Below are experts of layer 3 (counted from 0) of a mixture-of-experts language model. Rows are named router (the router's row for the expert), gate (a neuron's input weights, with its number), up (a neuron's input weights, with its number) and show model dimensions 0-255. Each number is 128 + 32 x the weight over its row's rms, rounded and kept within 0 to 255.
After each expert's rows: "gets" lists some tokens that make up at least twice as much of what it gets as of all text. This comes from a sample of Wikipedia text that the model never trained on. Tokens count by the router's weight.

# expert 3
router [ 96 139 156 133 130 120 180 130 110 140 108 162 140 151 139 123 144 118 140 130 175 172 134 164 116 149 136 164 169 135 157 151 162 132 154 129  41 131 181 118 170 106 141 148  91 129 180 151 121 113 135 100 125 145 147 178 128 106 118 175  98  79  84 129 153 109 142 177 143 145 129 143  64  89 147 136 122  42 166 156 126 174  61 155 115 123 147 156 132 144  89 131 135 141 121 169 165 144  97 183 198 100  95 113 136 118 116  95 161  68 111 108 153 135 176 129 141 116 137 111 130 134  97 132 123 181 176 130 149 175 207  66 147 184 142 134 182 145 141 159 169 167 141 136 160 106 131 147 120 120 135 145 127 158 112 157  89 180 146  83  90 203  90 164 101 130 159  94 121 134 161 163 196 111 169  83 128 141 103 140 136 108 172 156 123 113  46  92 130 189 147  75 157 143 127 124 130  93 181  79 120 173 140 165 102  93  65 138 104 133  39 135 100 148 128 168 146 141 159 125 172  43 104 141 114 108 142 139 135 159  60  82 121 154 121 106  93 173 112 121 138  70 107 101 136  87  82 123  88  68  89 140 174 121 151 106]
gate11 [ 85 144  84 136 120 145 124 153 101  80 152 171 170 202  78 138 126 125  91  87 108 120 137 165 146 151 100 107 120 114 123 162 129 173 164 131 149 122 177  99 133  79 126 148 114  98  82 132 149 130  87 104 100  92 217 143 156  97 117  94  94 127  83 136  72 175  87 177 133 104 123 140  89  53 124 113 133 112 101  41 133 133  78 132  60 108 135 127 155 155 116 144 112 197  85 142 143 122 124 128 164 120 169 129 149 130 127 193 168 163 124 166 108 131  81 162 104 134 125 152  89  91 196  83  94  62 145  90 137 166 152 114 183 205 127 172 124 123 123 112 188 103 164 108 101 160 125 169 154  69 129 121 123 176  75 179 119 158 114 168  96 148 124 108 169 164  75 124 144 138  76 158 166 142 140  90 196 127 119  90 121 166 116 127 159 116 164 120 161 179 110 135  89 122 182 151 137 134 141 117  48 100 146 161 114 108 177  99 119 154  65 129 129 150 103 103 114 140 167 144 121 118 126 189 109 120  96 168 121  97 156 119  88 128 107 174 174 185  93 169 103  94 135 117 100 107 133 100 108 127 134 173 148  81 119 118]
up11 [ 95 106  98  85 122 149  92 138 203 160  58 139 135 107 150 128  92 133 125 143 148 151 155 168 162 145 126  78 108 185 116 117 147 126 107 141 116 113 154 125 123 151 127 147 189  88 127  77 185 119 113 145 122 165 142 150 145 143 119  90 137 110 137 103 145 158 118 131 157 170 155 153 119 168 115 158 130 135 106 149 105 115  88 106 116 187 159  87 166  72 110 160 167 193 167 132 189 118 184 138 169  89 122  53 123 132  62 164 137 103 189 108  96 102  89  85 166 133 134 117 175 165 122  91 102 144  58 149 134  89  75 132  85 123 102 184 127 110 118 116  59 197  83 124  85 150 131 113 128 115 185 116 126 163 130 147 154 109 169  91  79 123  77 152 138 148  88 105 119 126 142  88  79  82  95 101  99 157 108 114 176  94 191  91 125  93  71 145 111 123 186 131 195 157 161 156 133 107 125 194  88 169  79 104 125  66  90 149 112 154 109 143 172 134 148 176 155 134 130 196 129 134 173 102 123  68 181  97 104 119 115 132 124 160 172  86  90 101 170 105 139 123 111 150 160 111 108 136 186 162 152 117 122 114 132 161]
gate12 [116 116  92 132 127 132 169 178  94 131 156 153 131 112 100 141  85  85 185 129 156  93  86 117  83 173 151 118 142 161 101 103  83 165 187  70 143  99 130 174 130 114 111 171 135 144 183 158 109  95 152 119 183 114 163 166 157  99 130  87 136 142 102 140  92 103  74 102 130  76  62 189  90 119 124 159 161 148 137 126 122 113 133  97 140 132 117  98 121  97 114 232  87  80 184 159  59 126  97 138  86 102 117 142 112 138 102 172 151 135  76 101  48 117 142  95 100 197 167 122  81  93 158 119 143  88 112 135 104 110 126 110 146  59 137 125 132 171 144 157 175 146 172  71 177 105 119 204 121 124 178 154 112 117 142  73  96  81 163 103 107 136 118 105  80  95  88 124  84 106 134 128 132 194  88 115 112 172 118 120 120 134 119 124 111  77 118 115 100 166  96 166 162  96  87 120 148 101 120 183  93 128 149 163 123 112 138 164  33 164 101 135 120  99  98 110 107 157  85 112 168 165 141 102 155 121  80  91 148 118 178 130 125 113 146 137 138 148 199 188 142 116 152 137 112 157 164 156 101 148 146 137 164 140  92 142]
up12 [146 110 150 117 114 130 127  51 109 127 139  63 130 213 137 125  98 153 100 107  62 132 174 106 138  75 111 113 134  95  96 125 169 124  92 223 163 127 101 135 138 201 125 140 101 113 148 130 195 107  92  91 116 146 138 150 112 122 114 181 168 108 199 114 173 135 132  90 175 145 135 109 186 106 132  98 140 139  78 104 171 120 160  82 184 123  83 114 144 147  99  81 103 169 125  99 130 150 183  96 115 166 136 109 141 122 146 149 142 148 139 121 150 164 139  99 180 138 130  91 155 164  92 121 164  94 166  91 181 126 100 163 115 126 130 191 116 134 184 169 112 114 108 161 106 133 123 103 229 173 133 128 128 121 169 117  94 186  83 128 141 160 145 109 164 138 158 131 129 135 136 137 109  76 146 133 111 144 168 104 128 130  80 159 156  64 141 117 142 155 115 120  98 144 170 126 117 136 112  59 148 169 138  71 148 181 115 111 189 122 112 177 163 161 235 188 131 123 160 140 133 107 170  91 139 177 106 136 116 166 130 132  97 167 120 153 118 129 146 181 125  97 116 111 107 102 107 116  31 122 136 174 116 170 110 121]
gets: " and", "-", "|", ":", " |", " the"

# expert 0
router [188 152 112  93 235 181  90  52 200 140  52 108 168 159 133 137 130 109 124 158 100  88 176  78 117 154 101 116 124 132 163  77 135 120  81 109  99 117 127 165  90 126 173 107 155 139  70 114 111 111 113 119 184 150  98  98 114 110 149 142 107 172 137 133  88  93 132 106 132 122 136 209 179 155 122 114 125 196 121  93  98 138 138 117 146 111 163 118 106 123 161 136 105  83 200  89 142 108 112 120 117 166 142 123 128 117 129 135  77 153 132 154 125 178  70 104 123 151 111 157 127  65 164 129 137 162 133 147 107  98 146  94  98  93 142 129 101 115 115 112 126 167 110  84  93 128 123 162 153 133 109 148 148  96  93 173 165 127 148 122 136 126 195 107 171 179  92 110 164  69 157 104 110 130  95 116 127 129 101 153 121 174  52 135 107 119 156 163 133 152 127 154 199 102 109 103 172 163 154 198 163  82 113 105 152 166 152 147 160 122 175 115 148 114 104 107 105 175 135  82 155 192  81 133  88 150 131 106 147 105 145  96  96  94 140 134 110 103 113 122  97 143 158 184 111  96 126 184 190 149  98 130 128 224 128 188]
gate16 [106 202 109 159  99 139 198 154 128 133 121 145 147 104 159 172 159 123 112  90 113 190 105 151 142 125 126 123 143 143 160 155 151 144 154 118 123  64  75  95 154 141 117 124 162  58  76 149 129 141 187 104  96  87 148  96 165 123 172  49 145 114  99 110 103 102  86 112 171  81 176 117 199 151 157 128 130 132 130  64 140 150  82 133 142 140  97  74 178 172 139 111 152 168 135  78 153 160 126 175 130  80 118 138 128 141  99 102 134 154 118 166 114 100  96 164 179  83 178 145 192 135 175 102 123  64 150  81 121 124  76 191 149 135 127 109 114 113 118 113 110  31 157 112 129 130 178 143  73  55 166 126 202 176 112 131 118 128 139 111 144  87 180  98 128 125  95 158 146 102  94 110 132 120 101  83  89 173 114 139 138 195 100 136 110  74 163 137 118 125 121 106 131 163 122 160  80 155  81 170 115 137  50 136 148  81  40 114 109 107  88 117 129 122 128  79  97 127 130 155 197 118 147  93 115 154 100 157 117 144 135 129 162 153 133  83 143 153 126 107 133 126  90 122  85 103 143 128 152 110 146 120 112 149 120  86]
up16 [120 170  98 150 119  90 113 130  94  89  73 150  90 106 143 131 165 101 176 100 150 183 143 122 131 119 104 129 141 194 136 108 121  97 151 137  52 148 136 136 159 148 131 134 162 136  99 171 147  95 108  82 116 136 124 105 117 128 122 147 121 150 188  79 143 103 147 112 119 135 152 175 144 188 170 150 163 105 181 114 164 153 136 146  71 106 177 101 158 122 108  83 123 119 135 140 103 119  93 158 105 123  78 112 225  92 127 107  98 189  95 113 102 109 126 133 177  83 108 138 103 127 173 188 149 200 121 116 109 192  99 134 135 112 155  75 129 114 173 149 106 148 129  55  84 173 106 123 107 145 174 128 129 161  94 133 131 109 100 113 159 168 102 114 118 140 123 158 142 107 136 168 150 122  95 161 108 128  68 141 136 151  99 118 199 112 126 102 173 167  59 110 101 125 177  85 110 116  98 159 149 175 133 129 103  78 157 186 107 134  65 105 118 132 105 131 140  99 180 110 207 143 151 121 152 124  93 121 177 122  84  68 156  63 161 137 115  73  90  92  76  60  93 102 118 116 144 138  58  69 106 153 174 133 183 144]
gate17 [136 154  83 130 123 153 171 174 102 187 106 132 111 127  94  78 189 133 102 137 180 105 141 145 140 143 139 138 110 152 105 147 117 148  99 104  86 150 205 178 132 137 118 125 190  77 132 114 125  98 126 117  86 134  82  34 123  93 157 138 154 127 132  54 126 136 137 170 145  84  95  86  70 124 136 146  72 143 132 106 223 171  81 156  98 164 151 124 123  74 146 126 166 131 155 162 103 180 158 152  59 103  67 135  65 119 156 136 128  63 150 150 209 138 105 132 124  99 152 111 116 152  76 109 149 151  93 123 145  94 113 148 155 176 127 114 151 147 141 159  91 175 121 109  74 141 101 144 141 141 172 106 106 153 156  70 157 168 130 104 104  88 103 104 129 119 119 157 112 119 114 165 137 191 119 126  83 149 124 138  92 142  93 100 149  99 154  58  96 121 174 168  85 115 114  87 102 106 124 132 160 187 161 173  84  82 146 152 140  99 137 135 161 158 102 156 138 135 136 126 141 151  78 145 160 184  98  98 126 191 187 121 114 132  71 115 144 128 150 100  72  90 124 144 187 127 122 150  90  71 125  95 145 102 139 172]
up17 [108  96 201 112 132 105 166 142  81 113 112 139 112 142 148 137 128 103 105  78 115 115 109 127 123 107 133 110 180  96 147 117 141 134 140 175 153 163 163 119 118 105 139 170 129  94 124 130  59 164 120 153 117 178 108 116 105 175  71  99 122  97  54 143 155 149 121 136 131 146 126 125 115 155 143 170  95 164 103 136 106 133  53 166  96 111 191 174 143 104 146 145 113 137 113 129  83 149 150  17 125 182 187 155 128 139 124 134 163 153  84 141  85  64 160 177  65  63 123 145 155  79 124  88 121 150  90 126 133 137 120 100 148  44 108  80 115 130 156 121 167  89 150 114 135 108 182 134 118 133  91 157 150 110  99 141 165 116 136  69  72 129 145 117 119  84 128 165 128 118 131 120 121 145 127 125 158  87 201 144 125   3 132 168  40 114 126 163 101 160 117 135 132  99 145 183 168 140 168 127 144  58 162 128 142 176 140 115 110 112 145 107 115 108 115  95 106 134 154 179 108 138 112 142 141  71 164 147 162 106 123  97 133 117  90  82 111 100 140 206 128 113 111 129 157 143 166 167 161 142  91 175 136 117  62  91]
gets: " of", " the", " to", " a", " that", " was"

# expert 1
router [ 77  63 121 115  91  74 215 167  82 116 186 162 152 111 118 144 108 107 100  61 103 169  98 151 149 115 167 129  93 119 155 197  90 144 103 103 139 166  74 111 142 123 111 150 102 111 171 143 136 116 101 124 140 127  98 106 141 132  87 129 112 138 169 121 132 156  89 113 129  99 102 131  87 137 138 154  82 150 154 170 194 156 166 153 149 163  90 117 113 153  99 111 160 144 165 112  99 153 129 136 130 117  83 144 111  90  89  99 130 117 140 140 158  15 122 103 187 132  65 139 172 162  44 178 131  93 125 114 106 123 103 166 147 132  97 105 158 185 168  80  79 123 128 140 136 139 183  98  79  65 170 123 131 109 142  90 157 176  99 116 105  77 167 107 150 125 102 154  83 146  90 180 166 128 143 148 160 102 144  77 136 130 133 114 140 143 161 108 121  84 147 155  74 149 143 163  92 139  82 115  98 113  66 152 152 113 127 106 171 140 131 134 133 137 128  72 117  87  87 146 125 107 161  95 167 119  72 102 134 192 162 138 146 132 108  88 193 155  85 150 161  97 111  79 154 146 151 100 114 188 172 133 123  48 136 121]
gate15 [145 102 135 108 121 123 190 139 107  91 176 158 108 146 154 152 114  91 140 155  73 149  95 217 158 155 167 172 103 135 163 151 120  85 176 155 168 122 151 134  60 144 165 106  88  95  97 132 180 153 107 132 140 126  85  91  76 145 101 212 146  92 108 132  93 156 116 110 160 108 128 134 128 112 141 148 127 127 176  94  94  59 124 147 142 130  96 107  75 158 137 111 169 105 132 157  97  95 156 131 120 133  86 120 166 159 170 173 117 139 147  72 139 115 149 157  95 152 130  74 144  95 140 142  63 150  88  85 145 159  89 115 144  71  98 121 149 183 142 124  96 114  98 141 145 174  81 131 186 125 125 126 164 141  91 129 164  88 104  92  71 130 112  64  74 113 117 192 107 180 122 183 177 113 128 108 203 103 102 130 132 132 143 133  97 133 157 172  61 159 112 156 100 114 152  95  99 168  94 110 160 184 150 149  85 165 143 189 139 137 135  76 184  89 144 104 106 113  92 131 110  90 126 149  98 109  80 109  93  84 140 149 116 143 147 196 113 134  60 164  85 138  67 105 162 157  84 138 119 153 165 124 165 149 124 125]
up15 [118 133 151 156 112  69 135 144 136  92 101 125 149 134  73 103 146  99 107 109 144 114 110 149 114 151 158 158  40 140 103 143 144 212 135  96 106  99 144 133 149 110 168 188 169 144  72 145 111 120 138 218 122 143 140 122  82 118  88 150 127  95  76 119 188 101  98 106 124 169 141  83 122 134  77 120 106 176 145 139 129 157 120 163 120 104  41 155 156 148 159 177 160 134 148 158 113 178 111  78 110 127 139 114 123 106 169 116 118 212 141 146  55  76  94 144 166 108  88 105 101  58 122 163 110 158 141 144 166 161  83 103 158 115 124 174 133 110 110 134 124 151 145  93 135 175 168  91  79 131 162 119 168 164 104  89 111 156 119 176 134 129 191 183 143 163 135  53 100  77 167  99 111 113 162 159 124 109 145 158 142  65 114 114 113 128  92 130 147 128 108 126 117 136 116 144 161 126 123 130 143 103  65 101 161 108 136 152 123  96 145 148 122 127 140 100  88 111 121  86 117 157  88  43 157  94 199 139 184 134  98 119  83 163 117 100 139 139 191 103 179 102 171 119 148 120 173  94 200 122 100  65 128 168 146 122]
gate16 [134  94 128 130 131  60 128 104 179 118 165 100 140 111  75 139 160 123 106 200  93 166  81 135 159 119 161 123 133 127 125 141 102 110 124  99 107 142 105 111 173 115 154 105  68 196  79 148  96 122 119 157 161 168  98  73 116 120 141 114 122 131 117 118 136 128 138 147 122 127 144 158 142 183  89 186  42 106 142 122 101 149 125 140 137 150 107 124  95  78 151 176 132 223 128 101 231 131 142 119 156 156 154 169 111  78 125 109 149  94  78 139 173 167 124 119  85 125 161 165 149 130 149 135 107 137  80 114  98 129  89 149 122  99 140  61  94 112 147 153 123  88 110  97 137 111 171 161  89 157 146 107 136 120 139  57  45 169 134 112  97  65 154  77 174 110 186 140  97 152 131 124  44 111  61 105 162  93 125 126 101 142 184 154  95 148  96  81  71  99 152 104 143  98 133 130 150 129  87 130 122 119  56 171  80 107 115 120 102  95 102  96 164 152 138 224  93 116 140 116 176 137 110 137 151 166 157 143 117 107 137 141 104 126 152  65 167 160  93 161 195 106 112 108 101 135 140 139 130 135 162 152 147 132  91 144]
up16 [120 154 111 133 173 104 136 120  86 128 137 185  85 115 106 107 143 125  83 207 158  42 150 141  88 158 135 109 191 200 173 177 169 133 115 157 162 107 178 140  91 171 106 121  94 113 148 117 159 132 156 123 166 206  58 130 133  89  99 163  87 103 108 164 179 112 115  92 157 122 146 183  81 205  81  91 124 124  75  56 101 141 124 103 159 110 133 133 135 121  90 141 128 120 154 119 147 190 171  81 146 105 152 160 181  86 188 143 158 143  55 141 164 147 127  87 107 108 130 111 150 130 106 174 119  93 147 150 164 107 159 160 127 139 153 110 106 146 136 145 125 117 140 160 195 154 125 165 159 114 121 168 142  99 121 124 132 103 129 221 115 125 123 125  83 176 147 116 109 151 107 116 120 151 111  66 208 159 118 160 117 144 136 159 111 138  84 131  94  68 115 134  91 136 194  60 107 142 151 135 117 139 106 173 100  97 115 129 122 118 168  95  58 115 143  92 144 136  74 109 138 124 125 149 190 133 113 112 156  92 120  68 100 172 138 148 127 118 134 143 117 156 131 104 117 147 137 140 111 114 169 186 132  99  58 155]
gets: "\n", "s", "==", "ed", "ing", "==="

# expert 5
router [140 124 105  66 110 189 128  86 191 191  96  88 105 120 112  94 122 114 184 177 139 113 122 119 141 109 166 104 141 103 157 110 110 134 120 111 138  87 145 163 119 108 141 177 124 121  46  51 134 162 203 158 131 102 136 114 161 147 143 111 165 119 158 124 130 153 146  84 167 130 101 129 140 123  75 118 117  84 135  95 110 165 120  97 130 147 149 101 112  85 190 104 118 186 146 153 136  97 147 110 163  85 217 115 131 204 126 144  75 140 106 144  82 109 126 112  74 133 157 177  36 105 140 118 111  81  85 165 109 113  95 147 175  74 143 144 160 101 137 101  92 160 113 133 137 107 111  91 156 193  88 166  79 106 131 108 147  92 108 137 133 116  97  94 172 117 100 104 171  56 127  72  93 138 129 158 144 153 159 122 149 159 111 140 113 121 165 145 135 124 118 112 172 153 101 133  93 109  53 209 111 132 145 112 102 127 162 153 120 113 162 145 148 102 128 173 134  89 109 161  88 161 145 148 111 152 124 116 139  91 161 178 112 145 113 208 114 105 159 104  99 186 102  38 124 157 130 116 154 123 131 101  79 174  97 169]
gate16 [114 169  95 219 158 146 171 183 152 159 114 131 112  84 183 148 162 140 100 163 177 157  71 150 198 132 158 137 138  98 143 168 103 157  91 139 111 116 112 108 134  77  93  87 173 139 117  54 124 134 137 181 167 130 138 108 130 150 123  41 155 148 119  96  64 116 133  96 164 151 167 168 116  98  94 184  81 164 143 128 160 135 151 120 115  77  63 115 133 130  90 153 110 131 137 117 149  81  93  98 107 141 117 109 178 124 141 180 149 150 149  89 130 136 172 165  91 131 165 146 105 169 141 141 158  70 128 101 147 172  83  54 100 126 114 138 179 156  70 214 139 115 159 112 140  95 167 165 131 137 148 124 119  84 168 167  92 121 141 132 129  77  90 138 149  72  93 145 149 147 179 128 123 127 111 121 121  76 130 120  81 164  49 131 158  92  90 106 116 122 128 126 187 116  99 108 118 100 143 193 125 151 122  94 182 177 129  99  62 123  91 127 135 160  83 149 140 113  68 138  90 159 190 104 112 166  79 130  87 122 127 179  86 139  88 123 139 147 122 124 114 152 141 125  94 123  84 145 131 177 133 143  97 136 130 132]
up16 [169 149 118 112 160 104  96  81 153 110 131 170 111  99  93  88 116 145  90 106  76  83 125  97 108 132 135  86 142 125 159 179 157 163  96 141 189 193 150 111  93 129 148 194  95 136 121 128 186 130 126 114 112  93 144 185 149 113 166 147  89 140 165 145 149 115 171  67  71 136 161 105 151 144  83 162 172 113  58 155 106 107 120 151 177 128 169 159 102 147 145 162 135  65 173  95  78 140 170 174 105  90 172  81 144 185 117  76 110 212 121 101  84 118 111 123 124 193  94 116 121 163 127 118 103 161  99 169 157 157 118 147 136 192 128 200 106 125  83 131  89 119 126 164 102 147 112 126 142  96 121 117 118 176 100  76 107 160 134 131  81 163 131 161  96  93  86 160 150  65  82 109 105  80 135 130  79  94  99 151 162  31 149 142 114 117 139 153 181 139 142  83  75 116 104 126 162 187 169 114  79  91 126 139 104 108 102 114 159 159 136 151 101 197 121 124 106 176 138 119 174 126 122  87  99 122  84 123 108 118 118 177 150 111 122 149 170 131 127 125 163 150 109 117 143 152 105  89  99 104 101 164 140 100 138  71]
gate17 [ 94 187 116 142 174  99 169  87  79 154 102 129 121 144 107 148 144 209 159 118 120 174 133 135 152 180  98 123  96 107  94  98  59 158  96 134 162 115 146  92 163  65 105 162  98 167 148  90 138 129 164 121 152 146 160 131 101 134 137 112 136 135 178 100 141 109 119 129  95 175 133  19 116 114  83 139 122 122 113 134 155 141 108  64 106  87 127 123 105 105  92 115 135 112 151 141 126 117 145  99 123 118  89  65 116 144 137 158 112 106 106 130 136 161 143 137 135 168 111 163 110 135 149 158 205 135  99 166 145 161 154 146 114 164 185 137 105 153 140 101 113 131 107 113 152 127  86 103  96 187 111 134  92 180 136 142 181 191 108 221 144 118 101 103 129 135  73 158 124 126 112 156 164 128 105 101 168 138 148 144 105 158 110 132  85 129 131 133  98 158  37 151 134 121 150 155 136  75  77  73 109 148 149 111 140  61 145 126  16 163 135 107 131 166 150  87 184 154 103  79 161 178  73 141 113 135 151 124 127 140 124 153 114 146 164 108 123 135 186  82  53  92 113 121 197  72 146 143 147 153  80 108  93  98 142 180]
up17 [145  79 149 119  99  82 130 160  63 110 112 159 133  50 122 121 147  78 130 102 128 136 143 150 137  93 109 129 137 130 149 120  57 139 163 137 142 116 101 156 114 128  95 135  51 170 105 122  92 137  87  70 167  75 140  98 126 111 125 115  74 155 143 156 101 134  56 147 144  75 152 169  69 120 139 111 154 111 146 129 120 162  96 134  57 149 107 135 111 119 110 124 141 139 119 158 175 129 135 102 150 161  83 125 166 155  99 186 137 175 173  81 136 100 156  92 104 139 118 194 148 216  59 137 123 126 117 103 124 134 104 148  86 143 168 169  94  80 127 175 109  77 127 128 182 149 165 141 134 152  69 127 120 114  64 176  82 126  91 150 185 136 179 111 172 100 137 100 128 188  86 169 156 111  47 164 141 117 174  66 119  86 115 141 119 131 129  95 146 122  81  70 115 138 138 198 153 125 122  98  91 131 166 149 138  99 111 164 153  97  78 163 168 131  95 101 178 150  92 143 113  73  89 181 103  83 151 151 124 113 153 148 107 157 109 106 143  97  86 105 152 132 103 119 117 104 186 109  78 129 141 105  81 149 148 155]
gets: "1", "0", "2", ".", "9", "3"

# expert 2
router [137 131 166 168 117 142  88 140 127 120 133 125  96  92 139 155 122 169 100 131 119 151 132 112 103 148 115 152  98 117  80  97 150 137 142 195 177 112 157 107 176 179 119 111 166 135 164 172 138 143  66 134  92 134 193 169  72 168 101  38 130  89 106 101 120 124 102 124 156 161 171  48 157 162 148  97 125 149  56 156 186  47 164 117  75  99 111  94 134 149 122 142 172  98  84 105  85 133  93  88 142 126 127 164 102  92 158 192 189  85 139 132 134 138 147 108 135 129 139 139 193 137 117  60 160  92  65 135 125 151 123 165 170 132  81 166 132 133  73 178 107  85 127 169  95 175 121 135 111 128  96  70 105 163 154 102 106 126 125 127 152 115 112 157  45 122 131 185  84 165 124 102 120 119 110 168 143 121 125 126 144  91 128 134 195 151 113 160 131 129 106 120  74  85 127  87 112 154 128  76 153 137 154 194 133 111 117  78 179 136 113 113 109 103 164 107 146 126 159 101 100 101 145 118 187  89 189 101 122  69 145 157 152 136 114 141 145 158 126 164 186 144 126 145 106 190 185 168 129 115 142 106 174 127  94 111]
gate5 [171 135 116 122  68 141 113 132 190 127 146 127 162 106 173 110 139 139 117 151 104 166 167  99 164  94 131 144 149  63 108 110 110 124 185 102 156  75 112  86 157 126 102 217 121 144 139 120 132 126 153  91  81 115 144 140 141 127  57  74 167 126 150 122 115 147 149 116 108 113 119 137 171 115 128 156 118  95 155 113 128 114 179 137 124 135 123 133 127 103 114  99 165 133 127  82  89 130 172 133 203  96 107  52 204 209 138 122 172 176 102 157 151 153 167 114 136 148 121 177 165  74 123 117 158  73  90  90 154 133 111  99 151  11 154 111 213 103 130 132 123 161 118 141 108  93 144 108 114 164  88 147  87 172 117 152 101 183 158 165 100 132 140  71 108 133 145 166 152 144 135  88 114 175 147 104 134 140 158  90 138 122  96 116 143 138 113 144 164 153 212 126 120 121 177  98  98  76  81 184 179 122 118 170  52 111 161 140 109 137 159 151 126 124 122 152 130 148 134 153 110 124 132 123 162  46 155 169 130 134 138 146 115 109 153 124 109 102 145 145 162 117 174  95 112 181 130 153 139 183  64 183  72 111 121  93]
up5 [162 126 150  97 173 141  68  91 186 159 118 134 145 127  76 128 128 164 121 152  96 131 127 120 128  98  60 164 175 102 144 113  86  90  80 118 160  55 107 117 167 116 146 193 119  84 170  63 148 116 114 190 111 207 101 133 105 188 191 123 134 140 105 180 159 129 162 136 156 118 159  96 136 169 141 128 123  93 122 104 149 199  90 156  80 148  84 126  96 142 168  22 173 146 139 150  97 116  90 124 131 118 153  95 132 140 125 139 163 161 141 157 104  92  91 175  79  89 192 155 143 143  69 131 135 110 124 110  94 143 121 106 140  65  71 109 125  94 116 103 146 160 132  80 152 114 127 130  86 156 115  80 127 146 114  76 146 141 185 133 191 119 127 182  86 150 193 154  95 115 103 163 143 145  72 172 190  89 141 159 135  71 169 103  90 128 142 141 106 142 174 111 155 153 159 147  88 192 177  94 143 137 104 134 159  98 161 134 129 128 178 159 126 138 143 119  86 171 125 159 158  96 126  88 138  96 145 145 125 109 112 210 121 134 139 115 114 147 174 120 164 118  90 124 124 151 157 107 154 114  92 123 133 143 165 148]
gate6 [139 101 169 145 141  66 132 148  92 168 169 126 171 112 125 105 107 167 116 167 160 109  91 146  86 107  94 147 187 111 147 151 130 123  82  44 188 116 167 137 174 148 101  80 122 114 173 151 134 160 151 150  87 150 127 108  92 184 134 171 144 172 124 128 141 186  79 145 168  85 160  88 124 112 135 110 115  77 148 160 167  63 125 104 120  98 171 109  80  83  96 100 130 141  48 108 126 163 167 155 101 107 134 168 146 155 178 136  75 131 165  63 165  61 154 104 132 154 151  66 144 164 102 145 163 155 107 130 154  92 138 134 168 135  72 168  68 150 147 130 135 124 133 102  94 159 150 153 119 129 121 104 128 155 197 129 139 156 153  76 179  90 127 100 120 144 104 136  98  96 163 154 103  94 158 138 124  51 192 140 135 100 141 122  93 137 122 145 120 149 123 163 135 113  96  72 120  95 110 123 131 175 100 133  25 120  79  93 102 143  90 164 112  70  90 117 135 138 139  81 147 151 106 138 150 166 144 104 118 184 144 105 112 130 119  46 139 127 117 139 166 106 105  80 151 110  97 108 160 199 139  97 102 157 101 127]
up6 [178 142 173 177 103 101 147 107 126 171 128  88 124 109 128 105  95 123 130 151  89  87  88 173 118 119 114 115 182 116 121 111 182 138 123 172 158  38 164 102 120 142 119 136 118 134 180 137 111 107 135 147 209 129 134 152  84 176 107 120  87 111 111 148 149 125 150 129 148 123 135 118 113 110 147 102  73 150  74 140 103 136 135 111 141 128  90 143 101 179 116 125 128 152  89 118 178 192 161 158  90 110  99 139 135 148 140 119 126 130 114  70 173 129 100 108 104 150 106 164 113 138  95 157 179 179  61 174 171  80 156 100 169 176 118 145 118 148 139 146 130 105 173 165 100 155  98 103  94 146 169  95 163 101 135  92 134 141 116 147 193 104 203 129  35 114 133  78 108  86 138 122 155 122 150 171 118 100 145  89  91 175 136  99  97 118 114 170  93 101 163 105 144 100 153 149 132 105  90 145 177 137 122 147  44  78  92 127 117 104  70  96 104 115  98 115 151 100 113  62 150 171  73  85 139 148 151  95 158 135 138 113 128 106 160  61 178 136  86 180 112 153  42 136  90 153 197  89 101 146 108 193 163 147 156 102]
gets: " ", ",", " in", " |", "'", " ("